{"n_experts": 64, "tie_embeddings": false, "steps": 6027}
Below are experts of layer 4 (counted from 0) of a mixture-of-experts language model. Rows are named router (the router's row for the expert) and show model dimensions 64-127. Each number is 50 + 12 x the weight over its row's rms, rounded and kept within 0 to 99.
After each expert's rows: a language model's description of what the expert responds to; "comes after" lists some tokens at least twice as common just before its tokens as in all text. This comes from a sample of Wikipedia text that the model never trained on. Tokens count by the router's weight.

# expert 25
router:45 39 43 51 45 47 42 43 47 77 52 59 63 48 38 44 58 58 47 56 52 65 61 41 49 64 76 35 40 63 40 54 58 44 52 66 59 59 53 66 51 57 64 48 47 31 64 38 65 61 40 49 38 74 40 51 45 73 58 53 63 59 66 71
What it handles: Table cell bars and headers such as "Player", words in census and area text ("of which", "years"), and mid-name pieces such as Ad-eb-ayo.
comes after: " |\n", "%", " per", " all", " Mal", " Ar"

# expert 30
router:64 35 65 44 55 43 36 25 64 50 29 47 60 30 67 41 30 61 47 61 57 45 51 15 54 58 71 49 40 66 38 39 60 57 38 47 41 81 60 37 36 53 57 42 41 65 19 64 53 75 42 68 67 55 32 45 49 62 48 47 47 58 38 51
What it handles: Participles and adverbs after is or was in place and species descriptions, such as mentioned, included, located, and section labels like Description, Plot.
comes after: " is", " are", " a", "==", " was", " be"

# expert 19
router:42 63 41 50 55 69 63 40 40 30 58 47 52 41 54 48 41 54 42 42 48 59 33 69 63 46 23 37 59 34 74 58 61 60 52 61 49 57 33 37 59 36 73 37 20 37 68 47 23 45 56 55 59 19 48 59 68 52 52 54 67 57 46 35
What it handles: The words "and", "or" and table bars, plus closing pieces of surnames and places such as Thiéb-aux, Mayab-azar, Zepp-elin, and "century".
comes after: "b", "th", "st", ",", " B", "nd"

# expert 55
router:73 57 42 58 38 51 60 37 48 67 46 62 49 46 51 47 27 49 34 62 45 57 38 40 28 47 46 51 45 48 70 64 54 45 34 52 30 57 43 62 52 39 39 54 36 70 34 39 41 46 44 59 57 45 28 51 58 44 71 57 32 37 53 25
What it handles: Column headers and cells in sports and election tables, such as Pld, GP, Heat, Votes, team names, and numbers in lists.
comes after: " |", ";", " ", " B", " a", "25"

# expert 2
router:70 62 47 54 60 70 74 55 54 66 46 66 20 56 61 62 48 59 42 45 30 36 49 71 49 57 54 53 37 54 28 42 53 40 27 58 46 42 62 50 34 24 41 36 50 43 60 44 27 42 45 42 46 48 52 38 63 51 34 52 49 58 34 44
What it handles: Unit words after numbers such as Squadron in "No. 77 Squadron", units like mm, MHz, °N, plus sentence-final periods and quotes.
comes after: "2", "0", "201", "4", "3", "s"

# expert 43
router:59 61 38 65 52 66 62 47 57 53 62 68 47 50 79 48 64 65 55 59 42 81 40 41 59 37 35 39 53 67 37 66 71 36 44 68 60 56 50 66 55 39 39 34 42 44 45 50 27 34 42 64 41 43 35 51 37 32 57 43 26 47 36 40
What it handles: Sentence-opening words and punctuation in quotes, prose and commentary, such as "It's", "Without", "The", plus periods and commas.
comes after: " that", ".", ",", " and", ".\n\n", " which"

# expert 5
router:55 63 48 51 51 56 39 72 77 44 42 44 39 44 68 53 47 48 45 66 64 48 49 50 47 61 41 50 53 43 70 69 39 39 47 33 68 47 63 68 44 58 65 43 68 62 36 41 56 54 56 48 31 61 53 39 40 51 36 24 67 58 74 61
What it handles: Second word pieces of names and words starting with K, T, Z or Y, such as K-rak-owski, K-wa-Zulu, Kelly, Kyle.
comes after: " K", " T", " Z", " G", "K", " Y"

# expert 14
router:43 83 61 39 76 31 70 38 58 38 43 41 36 69 48 64 50 49 47 38 42 61 46 61 45 41 54 56 66 56 51 66 53 50 44 68 46 68 27 36 70 45 78 42 46 50 75 53 33 49 52 54 48 46 45 45 39 54 29 46 47 47 50 54
What it handles: Word pieces right after a capital V, as in V-ance, V-ision, "Von", plus periods and legal or military terms like Justice, arrest, security.
comes after: " V", "V", " v", "194", "af", " Special"

# expert 63
router:33 56 35 32 72 53 29 41 61 66 35 55 43 42 29 66 73 74 72 36 63 51 39 50 44 37 29 75 34 49 51 74 40 30 52 27 37 43 56 70 36 54 45 40 56 69 38 67 45 55 41 61 39 65 52 56 31 41 62 60 50 49 41 65
What it handles: Words right after an opening quotation mark or parenthesis, or after to and as, such as "can, (GER), to.
comes after: " (", " \"", " as", " after", " to", " and"

# expert 48
router:61 42 51 47 46 36 51 40 74 70 32 51 28 49 41 44 37 53 68 56 75 48 72 41 64 44 48 50 52 32 28 70 47 36 77 66 65 60 49 49 34 62 73 58 59 40 62 45 35 62 26 57 37 49 63 47 43 63 45 37 48 30 47 49
What it handles: Common nouns closing a prepositional phrase, mostly after of, for or in, such as life, years, song, creation, pain.
comes after: " of", " for", " in", " to", " on", " and"

# expert 34
router:34 44 44 53 38 52 38 65 32 67 49 43 46 45 38 33 45 60 34 49 35 34 56 49 47 54 62 66 51 49 43 53 44 46 60 26 26 43 52 72 38 60 41 50 28 61 68 42 62 50 36 45 41 74 54 40 51 38 38 38 53 69 45 57
What it handles: Minute marks in coordinates, "the" after "at", and continuations of words begun with Mar/Car, as in mar-row, car-b-uretors.
comes after: " at", " Mar", "′", " Car", " Ar", " ar"

# expert 51
router:63 53 63 55 30 44 44 63 62 45 40 57 41 55 32 40 42 49 45 29 56 40 45 64 60 38 44 71 62 44 31 54 48 50 54 58 41 34 58 51 32 67 36 72 57 45 42 48 31 64 46 36 69 52 64 45 35 39 62 56 39 42 62 61
What it handles: Word-ending pieces after short name starts, like Le-fa-it, Dam-en, Angeles, and digits and semicolons in score tables.
comes after: " L", " M", " Le", " El", " +", "M"

# expert 11
router:53 54 45 61 52 77 84 51 39 55 56 53 27 61 43 50 46 51 45 36 28 33 59 64 38 62 59 47 33 66 36 46 49 30 32 35 44 37 70 48 32 36 42 34 49 47 51 36 25 42 41 36 23 48 42 31 62 49 28 48 41 40 39 41
What it handles: Parentheses, commas and periods in citations, tables and chess moves, plus instrument names in scores, such as (2012, 28.Ng4, basso.
comes after: ",", "4", "7", "6", "5", "."

# expert 8
router:51 44 51 68 65 54 72 51 62 60 32 30 52 52 37 58 58 42 51 37 51 50 68 45 37 56 80 21 33 27 35 41 67 46 39 36 65 51 35 43 39 55 49 33 60 47 59 58 58 65 45 45 43 45 65 46 68 28 49 60 55 59 37 49
What it handles: Punctuation and connectors in lists and citations, such as colons after "Born", commas after US states, "/A" in F/A-18, including, especially, etc.
comes after: ",", " States", " United", " such", " California", " York"

# expert 6
router:51 73 46 47 57 67 70 39 29 41 61 60 18 56 50 42 45 52 55 47 38 40 62 66 30 51 76 50 37 42 41 42 53 19 43 45 52 60 60 43 28 30 41 31 56 48 60 59 31 56 40 44 35 57 41 44 70 46 25 57 49 57 43 40
What it handles: Sentence-initial time and sequence words in narrative, such as In, After, During, When, Later, plus the CA in CONCACAF and table header markup.
comes after: ".", " ", " and", " CO", ".\n\n", " they"

# expert 28
router:43 36 67 64 40 37 54 30 67 36 36 42 58 48 51 56 45 45 23 49 39 29 45 43 44 49 57 51 42 49 49 61 38 57 39 55 67 49 45 41 32 63 34 48 50 73 44 24 48 74 25 30 28 56 57 49 63 55 62 66 47 47 61 35
What it handles: Inner letters of proper names and words, such as Bra-b-ham and C-or-agyps, plus blank spaces and pipes inside sports and results tables.
comes after: " |", " L", "C", " C", "–", "L"

# expert 4
router:59 54 54 54 48 79 72 39 32 56 47 60 33 60 41 55 50 60 30 54 32 37 55 63 29 55 48 52 39 56 35 31 61 34 32 46 33 51 75 60 32 35 40 31 54 40 47 44 23 42 53 39 35 50 52 36 67 53 36 50 53 41 35 45
What it handles: Participles after "was" in history or product prose, such as built, constructed, offered, closed, plus sentence openers like Despite, Because, In.
comes after: " was", "201", ".", " and", " |", " were"

# expert 12
router:50 46 39 40 63 37 52 40 62 25 53 45 75 49 37 53 54 46 58 52 37 49 30 34 45 60 50 33 45 37 30 49 41 48 61 35 55 48 40 39 53 48 65 38 42 75 45 46 38 65 35 40 59 42 41 59 29 35 36 48 47 47 51 49
What it handles: Digit pieces after decimal points in tables and coordinates, such as 40 or 55, and inner pieces of rare names like Sadig-ov.
comes after: ".", ":", "it", "g", "ad", "ig"

# expert 22
router:56 50 71 42 63 55 53 52 31 56 50 71 44 49 60 49 37 50 61 45 42 45 45 59 36 27 44 68 70 66 66 48 52 49 32 66 50 47 47 53 54 48 28 33 38 49 41 33 29 32 52 60 52 51 42 43 73 20 29 55 53 56 58 28
What it handles: Pipes and dashes after "Gold/Bronze medal – first place" in sports medal lists, plus years like 193, 198 and table numbers.
comes after: " ", " place", " |", "4", " medal", "2"

# expert 0
router:45 37 68 52 40 53 34 45 46 66 65 47 24 44 37 31 69 41 58 58 65 45 61 64 57 52 46 56 64 46 30 40 54 50 48 48 55 38 30 29 59 59 33 38 55 63 32 45 56 43 60 41 52 67 58 55 44 46 57 61 53 34 46 55
What it handles: Field labels at the start of infobox or list lines after a dash, such as Country, Born, Died, Phylum, Founded.
comes after: "-", " died", "\n", " born", " M", " m"

# expert 44
router:64 44 59 43 49 24 59 44 51 35 61 35 46 48 49 23 55 75 49 47 35 43 56 59 61 40 24 47 32 28 38 72 50 59 67 56 29 35 31 60 52 44 52 71 64 55 73 49 54 68 57 53 42 41 56 57 42 57 49 47 48 64 50 26
What it handles: Nouns right after his, her, their, its or 's, especially kinship and life words: father, wife, own, career, death, position.
comes after: "'s", " his", " their", " her", " its", "'"

# expert 1
router:42 63 53 42 58 47 50 38 39 66 46 71 29 51 33 75 41 36 75 30 32 38 51 69 44 55 48 37 51 37 64 34 59 55 43 41 76 41 23 44 38 45 57 27 41 42 38 46 35 43 51 56 41 37 34 38 50 58 48 66 51 25 75 47
What it handles: Mostly "the" and "a" after prepositions, plus name fragments following capital N, such as N-ose, N-ard, "in the family".
comes after: " of", " N", " in", "ar", ")", "N"

# expert 58
router:56 50 63 64 65 46 61 58 47 53 68 79 45 48 41 60 54 50 27 57 44 73 46 69 50 53 57 61 27 51 45 42 37 57 39 49 52 70 56 45 49 47 39 54 32 55 55 55 62 59 79 31 29 40 29 49 32 49 52 48 47 57 38 63
What it handles: Colons, dashes and bullets in key–value infobox lists, such as Phylum: Arthropoda, Vehicle registration:, Density per km^2.
comes after: "\n", ":", "-", "0", " Phylum", " Species"

# expert 36
router:44 44 52 36 60 44 24 73 44 43 28 59 57 64 33 74 49 32 48 71 49 52 56 62 58 53 61 62 54 42 53 59 46 67 59 66 57 48 44 44 42 50 25 35 39 48 48 64 75 20 40 58 28 54 40 56 53 42 56 46 39 54 58 44
What it handles: The word with, year prefixes like 196 or 201 after In, and election-table words such as rejected, Candidate, plus signs, cell bars.
comes after: " ", "|", " In", "In", "202", "–"

# expert 20
router:59 49 40 52 19 50 17 58 39 43 34 57 51 23 42 40 66 67 47 50 58 38 59 47 57 53 53 56 24 41 49 52 44 69 32 44 36 49 50 43 54 53 20 40 67 67 45 64 51 52 50 75 61 53 44 33 53 49 62 67 51 46 63 60
What it handles: First token of a wiki section heading or line after "==" or a blank line, such as "See also", "Personnel", "TV career", or a table's opening "|".
comes after: "==", "===", " (", " =\n\n", " \"", "===="

# expert 56
router:57 47 46 53 55 44 41 56 57 38 46 55 48 45 67 49 54 45 54 58 45 58 55 47 60 49 28 62 38 25 48 48 58 24 44 38 37 22 79 24 61 46 57 64 52 51 47 49 47 51 36 39 47 30 39 48 54 42 58 59 45 52 35 65
What it handles: Bullet dashes starting lines in disambiguation and taxonomy lists, plus field labels such as Authority, Title, List, Genus, Binomial.
comes after: "-", "\n", "|", "=", "disambiguation", "),"

# expert 3
router:45 57 46 52 46 45 31 28 41 37 68 56 56 26 46 38 58 43 45 44 41 69 53 55 57 65 53 42 61 44 46 35 33 67 55 53 34 58 54 39 55 56 38 51 47 55 66 57 44 35 37 66 70 58 59 58 38 49 53 55 50 42 29 35
What it handles: Quantifiers and number words before a noun, plus "of" in "a number of": two, three, all, some, several, both, 000.
comes after: " ", " a", " number", " of", " and", " with"

# expert 62
router:65 34 56 61 48 77 58 45 43 59 42 59 37 64 60 52 45 36 47 37 40 46 57 57 37 51 76 44 51 46 49 29 43 62 37 38 60 61 65 49 47 41 27 49 48 52 57 41 42 37 45 48 49 39 65 53 68 47 33 41 39 36 54 62
What it handles: Spaces before years ("in 1945"), sentence periods, football position codes MF, FW, DF, and raw byte pieces inside Korean, Chinese or Japanese text.
comes after: " in", "9", " |", ":", "8", "|"

# expert 16
router:69 38 48 72 47 74 75 50 46 67 60 57 30 51 45 50 38 71 49 27 40 42 60 30 53 46 57 47 65 62 53 55 62 43 39 43 45 62 62 40 43 50 24 55 37 42 53 69 49 47 39 50 44 65 52 45 58 35 46 49 53 51 62 31
What it handles: The closing "=" plus blank line after an article title heading, also "was"/"is" after a subject and table cell pipes.
comes after: " a", ")", " an", "10", " two", "12"

# expert 35
router:56 46 39 34 38 29 30 42 47 38 63 46 57 36 72 61 56 34 36 76 70 62 59 39 53 41 46 43 39 30 23 54 41 41 38 47 31 43 54 43 52 40 66 48 60 39 43 49 36 45 44 47 44 50 49 52 55 48 56 58 35 32 50 57
What it handles: First word or piece of titles after "=" headings, list dashes or table bars, such as Veterans, Nature, Maria; also ″W in coordinates.
comes after: "-", "=", ":", "|", ",", " of"

# expert 53
router:75 59 43 62 49 76 79 45 43 51 49 58 33 66 46 62 46 63 37 47 25 31 48 68 35 58 55 54 27 58 42 46 55 34 34 33 48 48 70 49 35 27 41 34 57 47 53 42 27 45 45 42 36 38 42 40 67 46 31 54 36 41 38 40
What it handles: Plain nouns and quantities after an article or adjective in explanatory prose, such as assets, properties, body, services, days; plus table country codes.
comes after: " |", " and", " a", "201", " to", " with"

# expert 42
router:61 41 29 56 61 48 55 58 46 49 56 42 58 58 30 53 36 40 44 66 37 60 54 63 27 58 63 44 49 48 39 40 57 59 36 36 26 43 43 34 80 59 55 65 63 49 76 63 40 46 57 38 57 37 66 48 44 48 44 64 57 74 44 52
What it handles: Early pieces of names and words, such as Hann-an or in- of in-house, and the preposition in before years.
comes after: "al", " Al", " July", "ul", "ial", " Am"

# expert 39
router:62 51 46 43 64 45 36 29 58 47 51 60 54 58 63 50 70 52 37 57 57 40 51 51 48 40 58 44 54 57 55 34 39 22 47 36 45 53 66 18 70 50 48 47 30 90 49 35 35 47 48 41 45 55 47 40 19 59 55 79 51 52 62 34
What it handles: Distributive and descriptive words opening a noun phrase in explanatory prose: each, every, specific, unique, senior, vocal.
comes after: " a", ".", " of", " and", " to", ":"

# expert 7
router:40 57 27 54 57 48 61 52 54 56 65 41 27 64 63 68 21 28 51 17 41 36 41 33 59 39 40 46 67 73 65 65 47 75 54 42 41 71 45 41 49 33 55 42 62 58 37 44 49 54 50 48 52 46 27 52 49 52 60 58 44 51 53 70
What it handles: Invisible marks after coordinates like 45″E, and word pieces after capital R or F, such as R-ale-igh, F-al-con.
comes after: " F", " R", "R", "F", "″W", "f"

# expert 37
router:50 64 47 47 42 81 61 48 33 56 41 59 48 63 39 69 44 71 27 36 42 40 60 60 48 59 44 52 43 60 33 33 58 43 45 41 46 54 59 32 32 34 48 55 24 40 53 43 51 49 45 47 43 41 64 30 63 75 46 45 42 41 32 47
What it handles: Bare spaces, digits and dashes in lists and tables, plus title or office nouns such as "Coast Guard", "County", "mayor", "Judge".
comes after: " ", "\n", "a", "is", "us", "ana"

# expert 27
router:53 63 56 39 57 56 63 48 36 62 36 54 44 32 54 50 62 45 38 66 52 57 54 71 27 54 59 51 39 57 54 64 59 51 44 47 45 53 65 50 38 44 64 47 65 43 63 20 43 55 34 31 39 56 32 50 60 52 49 46 37 45 31 46
What it handles: The period in "St." before saint names, plus numbers, periods and dashes inside tables and lists, and when, where, although.
comes after: " St", ",", " –", "St", " named", "196"

# expert 57
router:61 28 44 48 50 37 72 35 65 44 49 47 50 46 64 57 32 58 65 59 77 27 62 24 48 63 55 61 47 52 34 60 58 36 49 37 46 53 46 45 51 73 77 47 61 57 51 19 49 74 49 67 51 52 62 38 48 50 58 42 52 42 74 36
What it handles: Adjectives and nouns for materials, colours and setting in building and place descriptions, such as brick, stone, blue, rural, plus 0 in 1990s.
comes after: " in", " of", " from", " to", " and", " on"

# expert 17
router:17 55 30 54 37 21 54 67 49 41 34 53 41 47 28 55 68 26 66 39 61 69 56 38 46 37 50 64 66 34 72 70 50 60 55 54 52 54 64 36 59 33 53 55 61 78 55 31 56 72 41 40 56 53 57 54 37 55 67 55 56 44 63 78
What it handles: Middle syllables of words beginning en, de, di, pre or ped, such as en-ch-anted, Di-oc-esan, prec-oc-ious, ped-est-rian.
comes after: " C", " d", " de", " D", " c", " en"

# expert 15
router:76 48 49 72 41 65 55 83 54 53 49 30 69 43 72 63 53 55 33 39 53 52 38 46 43 42 55 53 30 56 41 57 44 38 48 38 43 47 45 55 53 35 47 48 42 21 46 54 59 51 49 43 75 30 51 47 66 24 81 61 51 62 57 44
What it handles: Team nicknames and sports terms in North American sports articles, such as Panthers, Braves, Vik-ings, assists, rebounds, traded, plus blank stat cells.
comes after: " the", " |", " a", " record", " with", " team"

# expert 31
router:65 61 52 48 48 44 27 62 61 68 66 54 57 35 50 48 50 61 36 62 53 51 44 40 56 46 32 48 43 60 54 44 48 45 48 41 39 42 64 64 34 48 74 70 51 36 60 76 43 41 60 39 56 29 57 56 28 80 46 40 27 64 52 59
What it handles: Verbs after "he was" or "to" in early-life biography sections, such as "brought up", "got into", "graduated", "made his debut".
comes after: " was", " he", " He", " to", " had", " who"

# expert 59
router:52 31 42 54 40 50 55 52 37 35 44 42 60 38 54 32 45 65 66 36 42 58 53 20 56 48 62 51 64 68 75 33 65 43 47 57 70 47 47 41 50 45 65 42 47 51 45 55 62 50 26 62 24 39 74 32 53 60 41 45 33 61 31 68
What it handles: Nouns following the, such as Kingdom, Royal, country, Air; plus pieces after ant/aut, as in Ant-iqu-ities, aut-oc-orrelation.
comes after: " the", " The", "ap", "The", "ip", " Ant"

# expert 52
router:69 40 33 72 38 57 68 39 50 19 52 42 58 58 44 31 52 75 54 29 29 49 49 47 46 36 37 57 51 59 55 39 60 43 41 38 37 52 32 26 43 47 70 53 51 54 59 80 49 56 53 64 54 34 43 24 85 49 70 48 47 48 69 60
What it handles: Abstract or common nouns right after "the" or "a", such as latter, idea, lack, importance, viewer, usually followed by "of".
comes after: " the", " The", "The", " a", " an", "the"

# expert 21
router:48 47 66 58 44 61 47 61 50 57 62 47 48 78 60 41 52 42 59 43 58 58 50 56 30 65 48 41 59 55 50 58 41 59 40 65 49 34 44 89 35 49 48 75 54 28 46 60 48 69 51 57 58 65 54 58 40 53 64 53 48 71 52 63
What it handles: Words inside song titles and first-person or quoted speech, plus music words: This Is Your Land, I now saw, band, singer.
comes after: " I", " It", " it", "I", " |\n", " do"